Experts of a small language model.
Size: width 224, vocabulary 16384.
Below are experts of layer 3 (counted from 0) of a mixture-of-experts language model. Rows are named down (a neuron's output weights, with its number) and show model dimensions 112-223. Each number is 128 + 24 x the weight over its row's rms, rounded and kept within 0 to 255. Numbers have three digits each.
Before each expert's rows: a language model's description of what the expert responds to. This comes from a sample of Wikipedia text that the model never trained on.

# expert 37
It responds to: Name-internal word pieces. Middle and final letter pieces inside proper names and foreign words, e.g. Tor-o, Fer-re-ira, viol-ino, Baxter.
down0:111146126143099115154109133155110085158064097105121150130151134143115135112133110096112108098094175117153098133113136163125159158112109153095127132135142144127122133124070097108116124178131141140139137109152067076151128142098117104136124088130105147132172139144141151101111138147161090117127122117138088133154130108111164127158156133147
down1:133130132113133121145098117159112152167117115139119106123114148146128145134111152131143122143134073098108108164143139101129129128074151117176139116125084121119141116139131154156124150088148145134147204102131111118129170116083107168156152130152124138087113126097094093125152116077154137117128066137103138142081128155123124163131139144147

# expert 23
It responds to: Table row and list starts. Line-opening table pipes, pipe-plus-line-break cell ends, bulleted dashes, section equals signs and line breaks in tables, infoboxes and lists.
down0:134091153092110162127106184159128126140148130118104090128135093161156093162100140149142087053116157101127145071120133147162084170151091113082102146148126142094109143116131119139102147145115115104094124081087193122138137098118118113138125116112103131142113168122124123144123114181118128145108138097137155140094106120099090089105122161148
down1:143146143204148163125138096145140136086118111115147120120093125145143113119112127090165121121139147127166152124114128120104112133120137157114107127128144117129125167153157135119119127092091125161155104141113082120110103166159113129081168147108109142093126125140108133159123159159151134102062125144120151110123102091131107146135126174087

# expert 54
It responds to: Spaces before numbers. Blank spaces, dashes and signs in table cells or before figures and years, as in empty election-result cells or " 1.0%".
down0:104147168143134160129149147165095138119108092094154138110133080149126138093131122116142142104113107156137108130134133162120103155197167122119110175143112119142139152142099082171122140146149123146128116088130136164079127144155142102132107140137135162140112087158117105132162147104088127122116109116131128115161132133118127124160116081112
down1:121115141140147141116113138089137124171125108117106143127109116121173142133085163129141114172128154130121129109129104151125153142130123174144118073165180122158062109142109128113112171130122120159169120138112100138161133103093144129142121099128110135158149148123109074108122113101146095119169132120134133152138142151154107092122137122100

# expert 44
It responds to: Prepositions after verbs and nouns. Prepositions and function words after a verb or noun, such as for, to, in, of, on, about, as in "penalty for", "capacity of about".
down0:141117131137114116128165154114140146113100148142177107152132099157106097147133115130124197079116109110132172131141107113119155138165109154108118118122128097149137169103065146149062102123116084124123141119109149140149102094159107116160146092144138124103170139116121139131111122166114120124154131127103087191134097119141118137121122107121
down1:117119122147109098144141088136125115138126201134131112161116112122096117102146140142159122082160102080122093120123145151087109152093126080118135116111074081109167168094098103112136123089172158127148125113107153128146131124130122123118126133162139127138146117099175148058153127154099144103169072134135101130104128084150146111125059142079

# expert 10
It responds to: Dates, labels, punctuation. Month names in date cells, taxonomy labels like Genus, plus in, parentheses and semicolons in lists and coordinate-heavy tables.
down0:176153118146115092087094150134105146141137099117149128128108142091171134113159165123144163137131186128110118124144112130124127097119135139113133123145139123093136120078167160118115174123101138106132115121093116152163101123142168114177107069174118099162148130108142121131098166097131116125125124138111128122144147104151110158131137148100
down1:103127118105107137068127104100170130064134151080111099095108144142097152118136090109112127157132133133141110138110138139133094162118131145120149126144145132165107129118140137151091142125141130122133140100131126120106136123124092069135147127143125140092095131154136088153139074149109114144049138128114106147140112147116133195105103092122

# expert 42
It responds to: Given-name endings. Final vowel-ending pieces of personal first names, especially female names in sports results, such as Magdalena, Krista, Svetlana.
down0:105143156081132133087069144139113132099131120128159130101156080120149105110110112197128130127140156136104136129124105110142121112116125162134114124107131119129121119112131123144089098154105145121120147181131110128118150148129140096163116157132106167119118162091086122155141116108159130168150129124135146102088089116118111116146117126155
down1:081061092141112142087135141127124063123139134133119130106125155156136079122092135113139128161136114123132133095134114102084147113124120158095122131116129112112084161135103123137118159133134132081123062165052124137129113129095112148089114122138095134129126134137124119097119093158101100140109149136121167100131125143125130125145129102115

# expert 20
It responds to: Preceded/Succeeded by. The preposition by in "Preceded by", "Succeeded by", "Music by" credits, and prepositions like with, between, under, after following verbs.
down0:114127116142149130132143122120119103141100090138136138102151168138102123167094162138109143097119112137182130134097140109129104113091143122130153083154173117145106101139149098156135135140122132112150156119162131128114162104137149139120146116129129092126153062155145157118105135116121125144125105089134154172128116128127143140136151120136
down1:141143103125129100134111098109140137136144154178151113165148133108083101103140160134124115084125141122174111148135136156116142138122135083140170104144106118163141129111144156120095110122161129135134138099078137098129108099119109143122115166102152118086113099088124127127076123108119172136152106146116092113120124128151138112154096184073

# expert 5
It responds to: Name-internal word pieces. Middle or final pieces of proper names split into syllables, mostly people and companies, such as Tenn-ey, R-app-oport, Her-ath.
down0:066109155147131126116096112146090146108101120118140131150120121098172119147115163134139101127144096141153122129141125141136169127149124108133175141139136125109143117127127166121131089149145172143120110165103174137183119115162163173099088140183156119110110132090112112151139132161131128117137114120124132146146127143129095199134109106153
down1:148137111140131117121118113128144104153107140110138145145094158145171141138106133108060115139114120137107094121137122145121134120163105172111146118147155127091123113106153135143154107122135130160097121157088164111126101137113100105114140148107127110137093159099150116131136101140128085128123087140102097120139145088100136126135102099135

# expert 7
It responds to: Dashes and list markers. Hyphens, en dashes, pipes and line-initial list dashes in lists, tables, taxonomy boxes and date ranges, e.g. - Synonyms, 1987-12, centre–back.
down0:124092134084113118154160133167178110127108130129121119129126161126160091150186137127137102129119119170147113073123113095134124102080129122111140122158148121105113127144069160119167122096097106126097151122161094112118102154097152153153110149154125134123151108164132164110117131137111132147124129165123138147138133110144125142142132121184
down1:140136173130102147129150154071123068137136115121139165159135120143141156098139118160109055150121151142130080127122113100122122128183120127139120156132076144121152116123136126146103130129101124099090112102084148141100145115135166116143143157088144098130147156128099143150109099077146177130170085120120138135172138110144141124132134126126

# expert 17
It responds to: Institution and field names. Last words of institution, party and discipline names, such as University, Army, Labour, physics, plus acronym endings and year-final digits.
down0:086135121117165132153096171121156068090102167154123134145142114120132116123108133109143146111108088156103088123122127146134137149118120110157097151154110129138148132134123140174162139108165075145144101168101084097117195100118067137135145129152122111145105142139141111147153109132115147092141122120156107142108128111134116125100145126067
down1:078122135146110136095151107136141107094134094148105099150163165140149163086118156163128110125141140137101131103127140143154150140099114133082127142132123116148186119174136111104102135134135105143105140152120129119195122160109165152149093157104125144117095160138125159117129119135152125139154088173185121132108122126124128147158139049118

# expert 18
It responds to: Line and list starts. Line breaks, list dashes, sentence-final periods and table pipes that begin or end entries, as in "- Species:" or "- Origin: Japan".
down0:119141142143144171127151153124125151092133090132105119132144122103110145128151145125128137116065132154154125088122097170146146132127161157117143088087123094129141118141131092116124137171127151113111130094134112084167154134136117120117106127109146142105139147157170087144152086145152125136111172185107151108097120145121131116073155116118
down1:134146148095106128166118128172126082133113155150162122103146057128106115146126127130167166147124120100079133122120110148138111129060123150121137126108136112124132139148133131112139131110090078126140096161162116122142109166111152140152110132170108082140119129094107152121101165124107106149135157052116079141120113125132144148166124123147

# expert 52
It responds to: Years and word completions. Year pieces after a preceding year piece, such as 201 or 191, and words completing titles or terms, such as ational, lecture, comedy.
down0:129123142148125119133108128159112145109142121129143058146144149115133125118171109132146113156142118154141108129132117121043110086183131127132129134104120097105118128160183177165153144159130169157123122130105127121085138131121117123108167146149169106137092141117107121139117123111083105100138149113137092131132102090146117144162111111187
down1:120131130135094106099104107080120092137161142100096171167112141141115121102164142109139087142101152130110154100141113126122112107114125138120146103115084078128138132118077117188143125096111118119129126113133096145143090131137114162144153169100128117134108154102106115097127136098120114125130134111170090154125129116155116117123158132096

# expert 58
It responds to: Space before numbers. Bare space token before a year or number, as in In 2024 or table cells, plus ordinals and quantity words such as number, second, total.
down0:135108114105169122154087157144121195115114121156141108145136093099084121161158134106127108093114123129131105117093120089111165108156098117111117102091161139140128098116161119103106114135093124133112080111144131092117144087115115111119129153140150137175142088089116152143107109155128170167188103099129106129151155095110138131122098125141
down1:134138115131124115119099172167157126120096150133096062111136124141114137122145136110122094154128163140128092135130135109122130121109138114107164104122148123117148155137127076121162156165129153121123121145155159117127106177125160162114147143139151129092112109139115173174151118150146137148129102148166135098130084130125120079136141136138

# expert 6
It responds to: Conjunctions and prepositions. Function words joining clauses and phrases in running prose, mostly and, to, in, that, which, with, often after a comma.
down0:114145162099120109097130155145097101120120121154116125120105114155173139117119118141099165207104127113101151098118151101151135168131151126114134117169126116094117122109106124101119093172128116148111139119158110131150174128132130171129129126100080138140113111120130111167104102104119126165108110124093142127175070157106117073108138125109
down1:094155137178119135117144120136142152104113111117114134138152101091139130124137136103096090011127088157146140149126181123117138127115150126146088148129123129118116114145163138098109138108112124103118133118111108116115112124143094081077122073182144165181112100116120136132115133112139126094145122111090135129084155128129126148110133117150

# expert 31
It responds to: Units and word endings. Unit abbreviations after numbers such as m and kg, plus noun endings and nouns like novels, Cemetery, recovery, cent.
down0:135102096166161127116121112121128126135144129157114070169140141126140115145124118093157179155105154131163112150145143095104130135130124072149107140129089106119128118119164158122153129139163159123148136125161165115149143103132136169086096128130098101095144160119112127112103102084123116154141126139119091119149140104120128091143191140115
down1:116130100124109105130094126189090096132154150136134102164191109158131092135137120112104081069144129114104134096187125142189131127128146183105089162117165132163140105151129122144118115122117131151117102093152138146065129112128063172129144108139111133125126146131181106135137126149130151119186133090154128138136134129092124124103144126140

# expert 24
It responds to: Mid-word s/st pieces. Word-internal pieces such as st, s, ers, St inside names and words, as in Amherst, Prestige, Chestnut, Stafford.
down0:115115126138068123131145119097138157142129080130156125119118080127100135131105097161126113138121134165125062152137142090116161126124126121127152129145133101137118118137077131157142122106094103167119089124152146144158098127125155175143083115157148146122150125103121102106131108116124046096129130123092134162173129129130117104179158121142
down1:140143169176111153150143168080124147154138100123119147123157109109120137160148109082141115066111137146144111155101125152120081107122140091083166107133112100122129090143091103115160133134175101152095129103144106138110125150130115164125157139105173154169157098128155132135153149164150130086133145129115099126110104094112127109118122136159

# expert 34
It responds to: Past participles and verbs. Main verbs and past participles after was, is or a subject, such as introduced, made, known, released, became.
down0:117138149176164102127167089126132158132123118104139097132144127122100145102096107132170137142128137125122114175106137185133130138121120101119110142159163119166107124137173116093156109128181144084119155142181098102135118117104135099121132118169097101112110125129179126140129127120115110135094162106143139106138098069164159097133130104149
down1:173137099116098128208122126117124124120145170132158106127075092094130154137113142119145160109137087111129161123161134143105141105122154145138142099094147086128133100156113136143109133133122137180100157136123131117141101107134126128093112131110104122083107119102086112101127132104159139146155143181150099162070201164137100135093141137118